Below are experts of layer 3 (counted from 0) of a mixture-of-experts language model. Rows are named router (the router's row for the expert), gate (a neuron's input weights, with its number), up (a neuron's input weights, with its number), down (a neuron's output weights, with its number) and show model dimensions 0-127. Each number is 200 + 20 x the weight over its row's rms, rounded and kept within 0 to 999.
Before each expert's rows: a language model's description of what the expert responds to. This comes from a sample of Wikipedia text that the model never trained on.

# expert 13
Description: Word starts after function words. First pieces of ordinary words right after the, a, to or a comma, especially writ in writer and wh in whose.
router,241,203,211,219,196,190,164,226,214,139,194,226,180,196,179,200,186,176,166,210,206,160,221,213,205,194,245,209,196,179,198,229,168,180,189,191,203,214,207,210,210,183,188,220,183,219,209,181,226,195,170,214,202,190,208,177,203,165,213,179,169,216,203,215,208,196,181,191,196,225,227,186,219,196,200,201,191,211,174,231,198,200,200,213,215,194,185,231,201,188,190,188,177,231,209,221,217,201,220,217,192,198,204,188,218,218,171,186,209,218,162,221,192,208,224,159,202,219,233,220,150,187,191,191,215,163,232,228
gate0,187,191,191,187,178,198,205,228,251,200,199,193,211,186,210,203,190,207,187,199,182,199,190,145,144,253,199,192,222,174,204,189,193,217,227,223,209,195,191,207,197,187,243,199,240,222,221,227,171,196,176,186,181,227,196,230,233,185,168,185,231,184,173,197,171,228,193,198,206,178,219,185,185,191,187,207,200,215,222,201,219,176,194,192,195,216,198,200,230,173,196,185,231,222,197,172,237,201,204,197,192,200,193,207,210,170,174,208,177,197,217,187,191,171,219,170,213,183,211,197,209,199,157,189,194,196,175,171
up0,169,187,192,207,206,180,212,172,169,203,155,188,211,210,205,213,197,181,192,191,208,210,206,233,244,144,188,188,182,194,174,201,223,217,181,184,176,241,207,180,187,200,183,201,219,220,165,209,211,196,204,176,190,174,213,165,188,206,222,225,195,211,209,231,229,157,215,210,188,236,196,203,196,185,206,204,197,179,192,222,204,203,198,169,185,170,203,242,181,232,161,212,209,186,213,208,185,183,192,175,199,231,177,228,188,213,223,215,199,195,192,192,240,222,201,210,191,219,214,212,211,226,214,224,238,222,222,205
down0,200,207,168,200,184,209,217,194,194,196,168,218,211,181,224,225,185,171,191,188,185,219,234,207,254,180,180,200,179,158,203,201,198,188,176,183,170,215,179,189,190,190,182,208,185,194,183,206,216,208,241,215,212,201,218,188,162,205,210,201,214,181,222,189,174,166,192,206,222,230,226,191,200,208,209,198,223,172,187,202,180,195,183,193,203,183,188,197,195,180,194,212,183,168,224,195,159,186,207,229,156,190,183,150,226,221,179,179,226,183,196,200,198,202,168,234,185,193,247,223,220,194,199,226,209,227,226,211

# expert 56
Description: Where and W tokens. The relative word where after a comma, W in win–loss strings, invisible characters in coordinates, and pieces like p, em, hip.
router,192,180,212,194,189,168,193,197,208,231,221,215,168,203,208,193,198,219,176,232,206,188,236,159,170,190,183,193,188,230,192,192,236,188,169,193,175,211,191,212,211,174,224,195,236,195,238,185,173,204,183,196,210,189,171,178,206,217,240,203,175,197,174,178,210,208,222,226,190,196,236,200,186,240,212,186,177,232,213,214,226,217,187,188,221,198,188,186,228,206,186,206,187,175,199,182,165,164,217,207,193,200,217,204,193,202,230,185,167,196,173,227,232,196,214,213,191,225,200,210,191,223,237,177,189,173,226,224
gate5,194,203,191,209,210,233,214,234,169,195,239,207,194,179,187,243,216,200,211,179,191,181,216,173,204,215,188,160,205,233,205,209,214,208,196,188,191,225,190,211,200,215,215,158,202,183,222,198,224,206,202,203,217,208,233,197,178,160,201,203,212,240,212,226,191,214,194,175,171,214,180,262,196,186,217,185,226,180,229,237,216,203,157,207,193,198,197,196,182,215,180,216,188,197,184,193,217,176,221,227,205,182,171,193,198,191,190,210,220,207,220,221,192,207,213,212,220,171,194,175,182,177,210,243,177,219,235,175
up5,188,220,191,206,220,154,184,186,210,233,173,189,193,222,213,183,161,222,212,208,181,200,192,210,205,181,209,200,198,199,223,175,187,211,211,189,194,196,231,202,212,176,198,230,187,196,201,199,195,184,220,212,232,206,200,194,221,215,192,210,184,172,205,216,181,134,236,196,242,195,204,188,183,216,213,197,130,205,223,224,164,224,199,187,220,232,217,189,204,213,218,200,211,187,205,180,186,215,163,168,201,208,154,194,189,211,194,207,231,194,204,156,231,193,194,214,219,197,189,198,183,178,191,187,219,230,179,207
down5,189,207,209,209,206,172,216,212,206,193,215,169,207,202,185,189,163,217,188,201,230,197,177,199,197,199,198,204,183,179,192,156,197,192,187,247,208,193,223,205,195,196,195,192,205,204,197,215,206,216,223,189,224,173,219,207,215,215,181,184,210,190,202,250,224,224,201,200,209,207,212,186,202,164,162,204,292,207,206,187,237,168,208,214,199,196,217,229,220,202,232,221,236,205,173,227,184,204,157,188,192,196,202,224,205,211,201,194,176,231,200,173,229,183,182,216,196,215,194,223,181,212,219,197,243,205,197,200

# expert 17
Description: Particle up, -ing. The particle up after verbs like made, headed, taken, plus word pieces such as -ing, -im, -ham, -ed.
router,193,221,198,202,194,214,224,178,179,193,220,205,158,187,240,195,210,205,184,187,216,192,219,147,209,200,198,235,199,211,217,190,232,226,161,188,207,203,207,179,226,164,175,209,184,200,226,219,224,195,200,209,190,228,182,204,203,197,225,248,241,205,231,197,194,197,207,234,178,192,239,228,203,221,172,211,217,206,177,204,177,231,210,232,198,212,200,200,225,191,203,223,208,193,216,169,203,187,219,211,159,230,205,226,194,200,203,176,157,199,182,210,185,175,189,201,204,198,175,204,185,199,210,203,168,154,194,190
gate0,192,206,216,202,214,189,189,188,206,233,226,192,190,205,209,237,191,188,175,201,188,197,208,196,178,222,228,186,172,192,190,205,176,213,205,187,201,182,202,200,169,209,210,216,196,191,217,202,172,167,230,198,210,159,232,201,178,224,184,179,219,235,193,167,175,181,216,190,170,204,149,196,194,185,182,198,158,199,206,184,215,189,198,178,166,154,209,208,205,205,219,193,170,217,185,204,191,233,209,216,188,232,217,163,203,183,184,184,238,218,215,185,169,181,195,206,220,214,229,186,228,209,146,185,228,193,199,230
up0,192,182,171,208,178,203,190,203,182,198,216,211,213,180,176,185,217,197,205,189,237,195,220,190,210,186,187,241,239,175,216,192,181,180,216,245,206,203,189,168,207,201,193,243,214,217,197,219,201,238,155,207,195,189,208,216,204,204,202,206,229,188,238,209,219,202,217,226,179,175,194,204,197,187,198,163,225,226,166,212,221,239,171,211,187,207,204,214,196,206,201,192,204,173,224,177,229,211,217,172,216,178,179,191,177,231,237,232,195,205,218,193,232,178,170,194,188,224,218,206,182,180,243,209,213,184,226,202
down0,218,194,180,178,230,199,200,202,215,230,196,235,185,214,194,197,174,220,197,229,195,199,203,166,196,203,225,176,195,185,195,183,204,222,199,162,201,217,204,225,198,206,182,147,204,207,198,218,202,225,221,203,201,197,195,171,186,234,197,211,193,199,176,202,212,196,183,217,210,216,179,199,191,215,193,207,175,190,235,174,228,196,258,178,192,196,215,175,202,203,236,202,179,225,220,212,197,220,195,203,188,176,226,215,222,203,193,161,238,213,256,239,233,173,242,215,173,218,188,186,210,211,188,190,203,204,182,238